Experts of a small language model.
Size: 8 layers, width 320, 90M parameters.
Experts: 128 experts in each of 8 layers, 64 GELU neurons an expert, a sigmoid router.
Training: a variant of SOAP for the experts, 219M tokens, 6675 steps.
Below are experts of layer 2 (counted from 0) of a mixture-of-experts language model. Rows are named down (a neuron's output weights, with its number) and show model dimensions 0-159. Each number is 500 + 50 x the weight over its row's rms, rounded and kept within 0 to 999. Numbers have three digits each.
Before each expert's rows: a language model's description of what the expert responds to; "comes before" lists some tokens at least twice as common just after its tokens as in all text. This comes from a sample of Wikipedia text that the model never trained on. Tokens count by the router's weight.

# expert 14
Description: Occupation and institution nouns
comes before: ",", ".", " of", " and", "s", " in"
down0:514506441515480557451475530394553503545500407487507487541495611482491536651610450511512573443482548570455506595506536466501503401418559544529430501447540495500468436623425493537501547482532522407441516468478488449519503476508463528478461442467398501484539465540495607496492470478395456555482500389474522434559474556461454538530551493424491573450593431518559548500431509546467512510542481520524435548532503516454501547447458451379547501490567581553509497506513547463406537457439504
down1:402562436446546419522528400462503459513445529503562553579528493458563525528607526565489542523499519486498463496559539549469604451470521499550492517499508508539443466507483609502487580495604353494491528595429529642519505466523517455465490443503562565402460429533513573440459528525505431437500512533502500498526465459557481485470494464548561557474472517464511493412500488568452438622432536578515500500621440454465545479520528395572427485519472565435487497491485467461483456497478553
down2:537362462546484532466495504386528437506436515464536496495516463524454576467558484572481542423453453465342564424491471544509422525450498566525534458538502572575556475452508558451549477495540474459506559517565526517510490583498498434474496488462532526526467531489442481511460486478539406524506452479443468601452450520544520477440424468479425413470569448415546555481433532505580566450542483617516382475490469538389532469658595456493496530480470527552501619584483465445397491501525579
down3:438562559411459490545574471521528485451480529571444481452520527545536463553442492544578480485540423482504475506500583496493492519480584506448478428509553448523492516521546400486536486529494557437596448544547521424490423534502459539447480464566465485451527489581490601463502522425511504616462525534515562409516471524576505434461522453433446425461542511465435560487503553519509479401490573403462463511491522643498594526529468585460482475586518486412482509496595551470505437595536555
down4:480469460471472511533552491484550533457436565518484513462527476525511461493454463485289502510520538447480545511506513447499414569447393444568450486440501468519398469466531520507499496453436494575465544577461540478410601495457481506590499487570524497462458480488567457513571518617428488539516488487506535597485471449431530564453500498498490500552486526561578517569453570570467439570446620493530598461528500469517477513503501531483395569512455490528510462430620514657583478450454541
down5:524433495511508540535522479544481566571519475369445460522547487551519367475453509544447483414535549532493474467557501445521449541453468479555493455483533569509590506425510514479498601468511456494468459459505453523504533480371539491597511544547447514524514485486450554566532451479457511593493508493412434522592528524473458485503493382461566405463447568517568532480463574543486555561516498572487575549530536562551473481563543482434555516522417515404470521423592473624508326503608442
down6:474528351462562462453577512623469476503469503494459567455485486576515480532519498518416507472457518506474546485433441522515524446510525545555555492488482515562563595460410506533463452515462563470559512513511553520467502498417540404532528490477493537535496601487494444481466463490543470410370511561515528441581536466504471564526505545487586433573592412614575466382504537513543543423564551491508473518568455476489617455566568471508471473486517565434528485456510545493489526480572476
down7:450531511466519508503548560539511561509567554505470464533591469501530567467564575525459441594458458493461452474501489455499488482468448497520533472526482498597527448493493525485478442465521472472419531456409512458489428510500436544506426482447476527497505489490583471455551428562414439603490513523503532455464497571449457503535507476489523496506612472558413528404541541506532542451587505530516469460552496520514519495513564458549501585590572457556553465522461537483491544500538485
down8:526457497544471506513454399515456645487511525490499569507463501504560514620484531433623450489463543546486529514508499532529550483481550533488574454523546560492408417539521495448484534450538491466597450529545576506605496529507515441566533518422397388533457537585420532486516601492477540544568427517520536506421542456445461535532425482551491437425525499458529432492521537516523587487552546487413568582520503501514551498565458545487454468456493517489582445449547504458471556385436461

# expert 23
Description: Sentence-opening connectives
comes before: " the", ",", " was", " his", " this", " is"
down0:421472597498578639511440441490516545486461464469409508458490512573605558583512504384538554460512472418552593557500448541490501503516492556426515450524473455506475510486393548454600537520567561465543589459485539385527463463455462588482519466545507499507402478507442561431511450533390470393505476503500475548463511553570586492546436520528585457484561475526408573437495460510517421544579549528466515479484523546429503519517459537488448436633510520430578545488479466453599531450515547
down1:424539498583520487518502482424390527478586508485528559445559496486522539492421464554434487484549512542528511467567480421424521461500516530457595456566447498471528513503541563570522484458477467585429499436487612543577481564493524411449472522441520497462464506460547476621487525461461423534541516572488462549581424397458468453497547554517505484602522436554535529431510482475435545547434583558444520555532481569464499437571506552575580492537539565531486559501484480440342503459536482
down2:506479580452525599527423533583581523548535518508512516474594520459522482421503484476391645489641482405441446497513499540572548479468525482455494511470488454484418459449517560464487442513565487488551528540462564475467554512568543493485522413497455437516537399533460525498559552511466505466493555474580564550469506488523519487465498448485510534452424552410455453475514479445524411414428383450513605487538474447518448456509495500484434530569618608521498497502447422444573436493506583
down3:458494427518444455481463469449475413429438448401509480628500498489536547460524599453427539490464447473466488523517497411513467554496523464450524570514596555468484554585524459432486549536395503531483405555525603466521552533468461485427546486506416605514505493540538491568539539510452451474502522379463558355480613532482481466506537480502419608511478462424575482575477528579509482517543528544475430518484499530573622476426547548423502553513484549554424538475502484475488477538499542
down4:401538520425519481538517453522484632559474536490492554505560529444585455561532505495490562524507451421488548492533524462505549470573465469490500495476609431441582594498519478429385417476499422431611580430552543603566473488522520557542561489572465428541417426501454418464492552555512451483494495595464478448507549518421536511522512406507535485559431406491443471440488551465487478510444459539435632529543494480495522474424397508525567564580497486580554405498426521519553430515613459
down5:490426460515508617542500520549492432543564484464562458453519567601479446487439534480515486515481546416530546513487583448583506512433433552485430397614473551525482632491538521441507478525586593395481606502545469514567475508542455523544488486530546452483538467490427493443386476424495394417509466506526440471507387520564539450558432492523510468542413512475571508430501562481476438517535550524469454493480434467585504406506500495523525540468458464506595444430473445505513484517434501
down6:434509630469510452483469572498437481494543589520437495468465535508426553485536486442442530486579552486681457506517526517446458502502519525477510487482479504576437490525482549553576619436457553524454503562471503588451514442527527427528481625492501485521515507415571470511510495481489627562448483452575510522580419420512575464422444397529493539485443436526442505530458531574509473559451530497516485441486570568558447512446443506467530497528525476486464450529520479494484354510444526
down7:518534546478425458470526471530586554519471641473473539573468418455539504547547543506551482548448566510433490458570433526464519506494472486516538382470382485457484459506446550523413512483488536363548475552456552550490532525460513475549514460525486446472490504537493546485551562511571505524535465465496514536541571534484457530522462495573573471406459496592544574515560581570500527517595425577487574444516494507555546502544467457505523503500413467440477509401448361611458531518596504
down8:479439556539501539564540570520454508540451498531510567450511530514500459453478455567628490449471482517495489528522499490423544443485574553555572598594487631501510442450453517517511568497608485497465579493514475535532571479450483448494455620451564548448350478524505555553542582506430539451454467443514475498464459441471490419562505476514465497525551479443424469451451487445565533476516569439487524530412430491463419538486521556480559498449422530456606403549551535468440506521553505

# expert 55
Description: Prepositions after nouns
comes before: " the", " a", " his", " an", " their", " this"
down0:502480530490538428507578498581524475499576549423550526558531550586428473536535450494530493477498521555512508561511469483514543511476441433587499509498513433525545508493462465425452540491535522455418527561491430468490510517594520519401620467500550470546464447451460586526537633437426434524454507566506585572454548540529512427537488511455488489526570602482547488508406597473476472530455569533456505480514496485485482468591501565511579471521537442507420504498454526506477521403489519
down1:453472599449500559595549440510541567410489485464510521548401514550362536498489504486456550478427460455494355513475567522430383541482476601429531506375555515460507509523513616465539501460508519505590553440485494482550606513499530523489470543516552540549547518525484506519523422456583485482456545595474543515510416499525532575489458569469385501484474519490389461494568517477460522523502527491600631493427462470467448580542445426495456444536526626481555510525526491550488449526439435
down2:651570547514493511346456524479577519524468484466500525465492462495502513446500510503470547516543460497525468573457546336553491504545540587463500548487512457502447559454573509452434339519569454498535491498572404465506528437506489536462495423460451465553519539545562540550474517570487436441555511521523442479540526506420489542539604484552502540535457525460604501489501434438520400438504505494486496599562532447560447435592541492455452466555555565486425553459360461458562531439483493
down3:562599454472458548558446551466404466476553450528538479442490501539544433491548476506505584519434441485552517496482389467618490486481459583544485452519444520465603544482588509502537424561477476439574435536516508547558492384491467447382467523444435524462522518437484561506496529540494451485491457546532581550512588577578546509531550466444472398543611471522499431516517537470412464504508605534475457494499519544477483438565437451561526455506489589468607499561463601467526459508517598
down4:465562496494513423623532580386493423496543478515570591517430397517478516501582504432473605493530480495589445486507516462531432520512464580505367528464470494569534431510541503531530487560474455447501540513483581500407538565453591490580476546500470481449521429576436487422579442432468559386559503549567513463601431545497530460486492526525403586489539436503452452581455490526517470496435520546564445463544504512500451520533551524537588574374523540471450466590476523481537471513509452
down5:453450530517510576514566405544592550426566568536516493505501435474563405556598462556478483515381490452473499496546475471415425537466451474658554519470471468463518584410395452418489536587449377543493438461436528513520551520457467553478535455489469510467539416508507490550442551517457434523481558535522599528424573428498528546512474509461417444488589457506465520570537550539475515555468581549444541597496539569565410507433506474528492528518553546480528507543466494501481477508463388
down6:537474432454479499555455532494413452570494478513487530408608602564569522456481461628442475422558574543531541558601478562537541481566455438566482556518512432465488476562548506530553525485600435482519581380497497441542546502557504421478464452496513451518449531529502508586536477502502493495494398514491534498533518483479548501464493463515417507442550606515413468435457421452475435393492449498486470470451399476434476442566533441529475574457512478566603500504510447429594485562442513
down7:457510498470519555495525481476449550562495435505456442442454475514493522486539545564437464559494504459571483532557474490418489460463483548461575521405454470495552519466529520545503542536554523538518467446474450495558489464544485509582522471398497552459513492388493415477419503520546483496480503553485459470369466582537406551405589398445603458504521567482437503516525470499491422428450512509431538521536522506500533441468455456614481503578489550468506464394415505504512518510490519
down8:512506571509537505519562531499544560545519490540505481507516418414502579485510492569499543493445503459412491510522440486531499521419484494620498494394475473534505542503508465505473544439485493477541495419500566592559508474522546455593439444508405361599453443534438476544557555472404449539521560510471604526474503501484475568480460504553413511380458481518517407453482433527517502454472549528518524457464549550459482412569489586424514594598445585465410473506536435553506469474503520

# expert 6
Description: Country and place names
comes before: ",", ".", " States", " and", " York", ")"
down0:500443499495468442488504542494563532455523441360458539525509570548436445541640567468516428386496571490601455515387522473496429506549552418500533472469432488535498447517486479486423510511486517509487494505479525571480595589472545542506514543537521483489482528443438531484506486446582476421515478363503516516515496476408495443520523446399453470482515553492537546543428541515472622562489418488441601443480505494426499425419391513498554525434497500468451582450479530547517451478513445
down1:499428514494472554549529531506492534518626577523465509373514398524574494497479478550590446488504568511505457538411465453590419500517403451486481395499555528618544515555519507415450439464498548496601495508553513420523446487478511562607592498446461450568508533570503505503532489472499536502596514446488491551448576507538480486438559495461490514462517539471461507521524556534531572430572469489505449532506539500465443490428526445443511483497522406441489588395548429481539476421558405
down2:589473557495559512502436499415463445539553451562488512405489534429611501554464457525492418503476583514509584572476506589570458572464540570487442431419547467481527481534445492551517482535559436529514490530482464413464567484526442609507479546534546558507531470522512594513588540479567485445534448428569505501513455452498440602632500546549484459527425480557521557575450428543464520465510485475515520510437497498447527553451472483559524537511516524515533462488432492430613520472526489
down3:378460378559465592532555506461513404510473516525509502490495575524482543546431485461580376536541522474515481455435519487474492499453534469525450587467560505499454528397469520467481459554430434486466570502505511541511433385483484421512492533503510502476496553588553497466497459560479467551456404432450403497647500508526493480631407485459503493541611497554487474392497502485624486559557479451491462528544495551533554581569557413498462500514534531522476484494453507521582525499447540
down4:545500517541494478540517579438529536493622491551464527602461589512500547531492466442449444482523550508433565432486506506547437520486527532541429478450515515484525463537520539442519469562486580476546460534494465497440544554474516573492463447554502527488466515493458552468517505560547480505500453571524590461561546476481482502586478501425532494557421427503469541472505543480300526562596429517581480573538531513474546488425457444549565569500647474534558422574521536533567565452490481
down5:599549577461478387522450472481538555535485476494498516452515447628531490444532577557408462420580548490493475510542432426467473573516487492444485503545475450572531497364455569499461474444533480567413494428535509369531525544413564485468456514578452589460521520555466442451482503514592488509504466440528497468436450512509422525536544475513508473436551457567597525497453439582476495562556560546517538518546597469491518482589449489526511570491508465482419506498608458490510371506494576
down6:485445502442508595495594526498488482530477513404606573530532535424565464551476442455528484425505468461587481531457561412546453537503517530458496523473462602466504564579504606489566426479565467421476577442422422412484502527524392474563436468449500481511457461456457547593479515552511497517464530503506479550549454524466552500554506507489492469485511534462533560537480525441509604569469489491528509556511473587447443567527548500417511560391512567442486494472478522514529491503510576
down7:495506552520570461427572468514443507498350544496443550539554432514479521526478478446407406486494453538549511416493406537556462442497449526434486513509484496507454508536508450439545510459422444474479540530474568498522518547499417427424570551476538529521440469523546543548472524519555506511512405631488545533496511474481459539547538609583493509583495438510504500582519447501565602507503523507471533533548444569476483467445443482477512489465430537549502429528478602549525462460505490
down8:524509581560633361500485539527481549514515545477526491563445502407394474502443532507453474551473535619538481521561519530481451438464502507510503461497469448442603493444527513465483561493572541471505422491534443503449495440562614493496470539480538436408538428477500450406582499448499535547465526583523499490469460518512461496565453568384436599533565407443541478446496511531544466579557481529526495449508508516485564428535555593423567444538608421607436641580500422445598511481479528

# expert 57
Description: Prepositions and conjunctions
comes before: " the", " a", " he", " his", " it", " to"
down0:433475483437471471478557466392512485487483489490443576501533487474480462464473545609564454461459526493459525572500547543473441560514570530544494498425516535517481457591513451504547451512501444568361397522516576477591499429540502310440496595576559472447501470581492589545494550451472483484527565482390528431606510401433515571548468468539568523532514590520531509521503544414511464498472458579513585507532418555517458524528569405489499471465444473571483532473537522542427532513539498
down1:485426551464483528526447604546548466545541522587581492574576480561519474590443461536460515483472455493426520570523526460491508415517483537439439435516508493581558481550496563429604548486499480463487518452442460416538514530446532484515553460522438439499551536482484510325474501562515565464505532553553530579554466502490466508405536516550468553504433513503459447566408532423499486486538522566484490428513579514480527407574473444518421470439509591497482445612508536471468570534543540
down2:553528490453489436559584339431528502599456519535497454472477534587502541479391585530581354520532500493485466487481538477532514343517544491472482467505474485501497584445543483473550486507538453466462640496551469590475535536484586486529535503488487523582544532468509474531343473514417459563485457471448569415561453568486453436435480463474463598504507504497489400422441515505391404518462462537487497427433558465497518484518582491588500523554447406501506553499517427503454469535459481
down3:559483524567460555538480472505550506551527501464502485515518506536551417423549565492517428529517526558434448452555465543528518434498543535563448504508578484472527504547538558428534508402503513503591398504424546418493453524519422533463499548570493541436492367468415544429452437516550448516455442530521542531529536530479538483496639550460541530497474537565510476546476580467535460490560500563413553509489393559512516396464437557460604587538470482456506552491598510428472552587472533
down4:532481534392489629528505566527543498483549473414561479453533502592501455528520491524463504527414562445564535494480481542430465485452487421509538568553528499510442601513430511546558492516532436501550508424498397485492575470532499528456473437476646433541493449494527473499480478505541407500512565411443489442534486512518505562495462510536515498600503461574391542583537513505477451568517481438526400531515522489550503422560527553518389454540382431518551518500545419439484380540608519
down5:412539536535553509453532480539460387408514460512480509464423520493475514565355498448595451455533505485563567534493536509484519550430509519412447569407542535446502562498437451513545556642565504514485620482515464585446509453450506551551528542534460485503538523507484491660473456460545507506451528464388443524537533471515441426519439476505516477516475513458622590499570548537546482532360585436589505545466419427452535585475461595571463543486470464467504462415500421499566492489409499
down6:472480505357516438475480503491447536493548547552536570488405467474562538476511503513519511561534522438524541414528451558479535422612561494509412515570460472481506533615591453559401531509551545381559526456529474488544509523473437481561505481495454516449504490511498418549541427489561563483477505541531404409596534541471529465480510404526421484514556497458540536515528476533533449430495490572497579628530446522513470473521514461453532525429480466527517505429533498550594487462443447
down7:523482591527498526433521494464438541552403570556456454510498482465523606564520427471415478465496433577498535446479457561494523460525434578578498479415491506384426482446482416522538445527460545470538529520529532486512432478508491467512541461394476545534452455393441480550414532488553509515590495528602401558531424513539484558418472450471502481500459544444582449490541494483549523461500550484478561534563599565496498556485563487488515543554517434456533508507530551580512534442453477
down8:515483542489516536401524574509451491473503515506563547483380507413524425500513489457548518434514471480479535441537522449442464560436553536489568365532584553417398429507489529502351481578561499509493536553471553497539445523506478487484563486529472515436483451512494568569482461454536549501530574572477459555446477496474513490489509452456532499542542457598607421450496538516458532484461459524506459500504450517495564408413528419486463524631574565471483590450451478434512513403501482

# expert 63
Description: Head nouns of compounds
comes before: ".", ",", " of", " in", "s", " and"
down0:508586610567488435500462489499378435443484512457524511504508505493508437420492472561458521526536532483449509467503592500541522486499518482489393523461466580431550544480563525509498519501431526456570461515434529438411491477501551446471542531479489568475565448485503453413519422474515523575462470573546529437424549518522503421545507514498514537607546442497592507587509512456509467452398545593452540479434420543460589582489516519456565430553564458501499417494412462462509413476570557
down1:534479575451560381391549541521464485496475615515474526505497462560480511390461478526452462457431462522438520524536471583420544467481500510508522441450576424398527520507493562481517534550508515554419484551489508555511523444535537474496518545477559406434521571490503521524506579511550476561401487505432567625532428471498489537429570447539497448452461480476539413508377540499452423507517522527465538458572526515428523582559469432454468381582506493499538502557626477373476423518447479
down2:526551480567488548498491540471539406419357458469457403450407433519462477530587593371446534513516617413501488531511431589556554519487513532575474497505490459463567435508482539543469501432350471466542420490503517437523436530498467464530460443551519535502492539572450466537513478513536419508577548518566557460565543469513469524529528454556521438445502496505526509538478568556497573418451566423527399474494507521483519475540469554392557573420491415533456535486496525439512475542463488
down3:452545428486556589518582511471550432557521473563484447454559578565556529483636497469519547425462583484550498444498472562575507484435478449485584495541551477459529460447437494478423567514559494547535396534500508420519461533467486548554409462563526478465520517566559488473532512514496493495540554474490453490491562491530491462488594514509593563480453477449467517536510461525439499500555480402604490506473482559506504436483526515536577490485362577488476492425431557520542472395472438
down4:520509519424556465412477522585592530514525548404583428496505464509565542410536531488403485471467528426477408620490512490560456536488579579506466551420463415488558556491501511529445517540531551456455555564500459536569676532565574465497456441491487523513574541520518479491552453590509388429457493562454523429536520480565495576503514457488536503559389511562489437503503557523464500431489423381483550530522522450425558493501491464584381582597526509434453520486508460580491440506530576
down5:476490515532341549542579433554504498544532489435503491466441482419547521409422544484556448511591501524548575452491510466466566424444473555516411439509592521484559540502528488447482490463532521470564553440478510545607479479565523506559537503547474457448584445489504521498521477479465477543594450507539526417580476536547516449472456434534502506489421553363492458463404403440430526431508478565482573501388454548494483422532524526504566599404512483492518554456519513587490500550472485
down6:470556526526445441473550500526459486485510516506461514449543475463432533424446488467401432493432659495507522468628517542487538515490518592424552562438487519490505539477512452473594406549482501535438488460548478497535531561477522390490457514508635586485587500560470523693472444596517456523486452587458433578481519486448468482492510532465537524477509488491550493413425478457518612554560489461532616407493462453524564499469524508426554482478418559552411455502546528429563466557530401
down7:612485424478499432521567496481479443499511477457556545475481509526463450509508530504465512400502530422512493516541449519541526550520462510434521491540485545446521618488392437430535448559579517470628448443480512498502454501435501572479431524487447411585424524502545602536522493490533470521541524540413431538610528488489444507537546428469518621575517428586552427417526483521582393555456469593455543538462495475427482536474375569479573495464601432455462535456569521488533455464531456
down8:497480506439530466397500483527556615557440531529466432419465573468540553426540544506476437533524532386517520550558458587485552548522428458396521426532569539482466464536502496415494517471495544547470408417484522501489580465563484519524526543546517572584550531473503519546467507488542592512474489584490529517493555545463392581450494534483463567488441463415403477465490543536450493552537457415515523502502552533572403548469478541513453501530420503543464423461446547475589461501498426

# expert 53
Description: Prepositions after nouns/verbs
comes before: " the", " a", " his", " an", " well", " its"
down0:457536592425532569571483529590503489489526444483500630553482525481582421499485424529499479519461492487550507474504566515599432525483501461489522517514450553430484474525435609515494441597492540441522596484535549450578550475519500570467446461472527504448552526542415535465507567522453522505571424472511424531518557483545538525530458459508543452469505520505542529515526521524469613477456621466501492402494469546452444514581502506567555556541569535431461504558475414580561507503503538
down1:559505463435507560453468493511459491484503459509501511455468536532469399591496455518489507426483515534494541429547550481544512588515571561567559408531428524520490492594514536490493536500509487482459459451410414498527544463531477498519468391476507433461446563466578524499572515513478491564567503499538540601496461523497523451590471440481417546542521541529499429519539509480454569571542507468535534533533460587632513466510421471486511681458582477484536551439447447517532511494552573
down2:550536458494500389444516451524497493454459432521530492480471442480519521507583538460503541458543451465526427512538477529546541514519514522509483416524600456409584642565452498582508560468450486438471438529546405496569402479457396475503547497545462496525489490495548476511490502583547529420476541514491493450470532517538548536528371475464503503505495512460417520551550549435442621551538425529480433464547479525390464501481426501508512477561587428519510443473482487547422472496609476
down3:487488543459410543437532475494416493562446429521453558536470549491591444528495469462573566523503458469520553543499489573470428452532468522540548501555573440496555459545520589547436535466575456545507461495471495467415481413641642524535386481504492486469445470522431516538504519558514556495495454440497591497490493557450557570566568460489416485470530583580467419593591346522564442476492419528464412538529505503530437425508630507484442509433447551508494536418559536556572522495506451
down4:447403502532580547478420502517558402491491386503558483574494402582485468449601493477491557488492454528384447514521568507508462491523471449480531455431438547450579520536438581488471492589509553413470475415506595525508601464540505545520498551435459437538628479466507540559417514494492470551491526490482513590524581501446470477589542501413551521464515511520582416540477581540451478460474539492576583400478467533518490541481422481466491521582484498456564484477427475511511501585464493
down5:518559517523437509505456530524511448604403527537517483487407496449550462491521485515501595552501551521441519482538473532476529588534563538530440497525478505542570400499397601503445445463549427518519437473488541581454468503499479454592462495445474476474512459529402497468444575451427486490492463517448497530500503631331523501447458486458527516558544485553468464456485486542422559433509618468391472458502569511446547507588448500501475513532601566471502563450544447452468530542618434
down6:448434489508493464451531531470514508569541540494441471459392589469444514570529483665529485434448484506438551519484540508454551510504480574419426435576520489453472493524525459491498458516475518552551469543405410460517426504439635482512610495454484587444479449471501502513470451487551533455501524587502522524554364527591425510473534536482451443544446563543478435486476559548432440372561512455489506482554585576466551563468515477445456461530574450466511544394454535492409502513496452
down7:518457511393496576445511609461476422501488499469487522512515506521518476480537544464433528477447428544460469462476469426447423515503501560513514530455494467525538447551452508484503478501548477429474477460517401476528486502485531535556489399383442431489478508488494545568471495589362479471557453484495462431611523527459525527505536460488460477544504607502570496562512451454569373566468338506443466438569511506416536490486535570449465454489590564453484513484508598415406475479620529
down8:459468517486448420457470509541573506562551573492500428455497472513526468504595545524565497539525521593490521495486482570447562618521447507522472401517470553582552528499548474431524392449470538507545402484556464561475512514560530492519525493518521498452455455524467500413401587461552440606469372527431517509437509604529409639520476481539546474519505471531444455439472525405499533542516528542460463399563493535529508515577507424595514476577501441541537464485581426473488530512521489

# expert 26
Description: Numeric table cells
comes before: " |", "\n", " ", ";", " 0", " 1"
down0:396472450462503479557629431474525490535525542535469518427473485527530490538496529455537580532507530401441548480463452553516413626534531491425435553584522537511463509545474460464463481432544453457578477443404490513491514464398507564460471369530505471468419412548532524543512515585580475510503435522487502493534448593569529558573542477491502540494466531528513539462589485490572523478500546504524528595553437531584571464600513467460410502457415561528562426491493489438489433491497440
down1:518567550503380522520558515491523471509486502435529523500462540567539435567453515470496534493410512508484464464523408540491594548513496426497478504536420496453483485610499522493580493532563509520443509522490461598520535575494426429533417497461528500501445541489460444601536498386498475581493428534462448420485547421517499419497543480523524514535508524547482498511523577560405440579522505580473523403462516441508476507515507447507395587486548538545451576437418487521446486542633524
down2:571569516600536467586508453552453545482479551517566524589503456464450535460527477497611522426435468484442542523475513448402449476356516516521506508481500509510498592449472470458594541443592543450516467502525549465485507495534417560507544489552488532448481450479411420570408466514488537468546465497474488577591490549413444546470502512587462555541462481480499512529476502537518509525467551482474575494549496490558546545496525419442496411510521444495483479457524580599554491513574512
down3:567480611419547560448495497569452560482459526504491583423477490460499517470429453587495533485449504522496498524519522527472506520510512566493515498523499583559597450609530524559445462429433519566466497515573433430461529515514574503529528551605474480497528444436505453513506433489460403541502469412501516521428558498474549468538507502472438506571427458587465516446496449487546453383537659467585525416456539495541503476489531476530444412552515536511496450539499495539390618466535535
down4:537528446525464460434510411523498396535491488467665573519403559576529529488535511480471456418572413483509556564478529582562454520525441499493424599509508459441452530503473526537548446597495525489541453502445490489522561452507591506503569535379509477500435503500519619478516436487459475436417559463443470441489524548463439563478506497624483568556514497517509461540478466398359443446535502518459460535492501456447530455536540475410523505483558499503528539482439482441548442499500534
down5:428457504547526520495575393554491589569463443440458449502541485520465491482506538468537476512548484511630443513491450564461526565511443510509536404562564597494616512489517515417509497427439454553480626496560462574475555483526524530484454483447566573361529500524485413416531540394459514509638473470481516444451485472509455564446508481446461452420472482566500469476496548505522523489461450510470612445542533570456478503448440456409514540504496515465536453534476461430472493488465458
down6:448552469368487482479571536430516494532468493496488552493538514442422472532487559579493565446526518558398469496504533564465571534429528540545547556552513470451510477574503590555457481546483487492436518518486513472512480515487576430508353544549564580537460525510437560482445512480462445574516513486499591462430514483437489435512428467502505511494544583514430428461578459475569530483504425476503543463489601446567527495474467415504452537535485556505397497506598460529520413443536550
down7:614497537591554501490584532507554367484545502492460511470402502471408489504461479481513452472606541512401432428473476453442499524478431552495640501419518490472460440476499550534477465476600478407538546383434497380472432541412528449472543419560473526463549469426497476532484550519501501495551438540545520436524589402435589454474448443468605518470510570450459483508491576533548586518573461499526521527554551571562516533557558420539537529487541499592409481513490489451475472612505461
down8:521550381496558454473563477541539495505478499394497572521445503589501555361565519413546551404482512511574516473517500449509517499461573350487536404501491439621524547486510441421493481462563468490515467475529550487498504517478472493503484473536545534492513512509522554614522505433552509427454490527494554555570501537480524536490503446516521566439463501613481537532464453513475531465506455559524496525461464527593596546584588442566497487521505525498513547411490411465438513483532532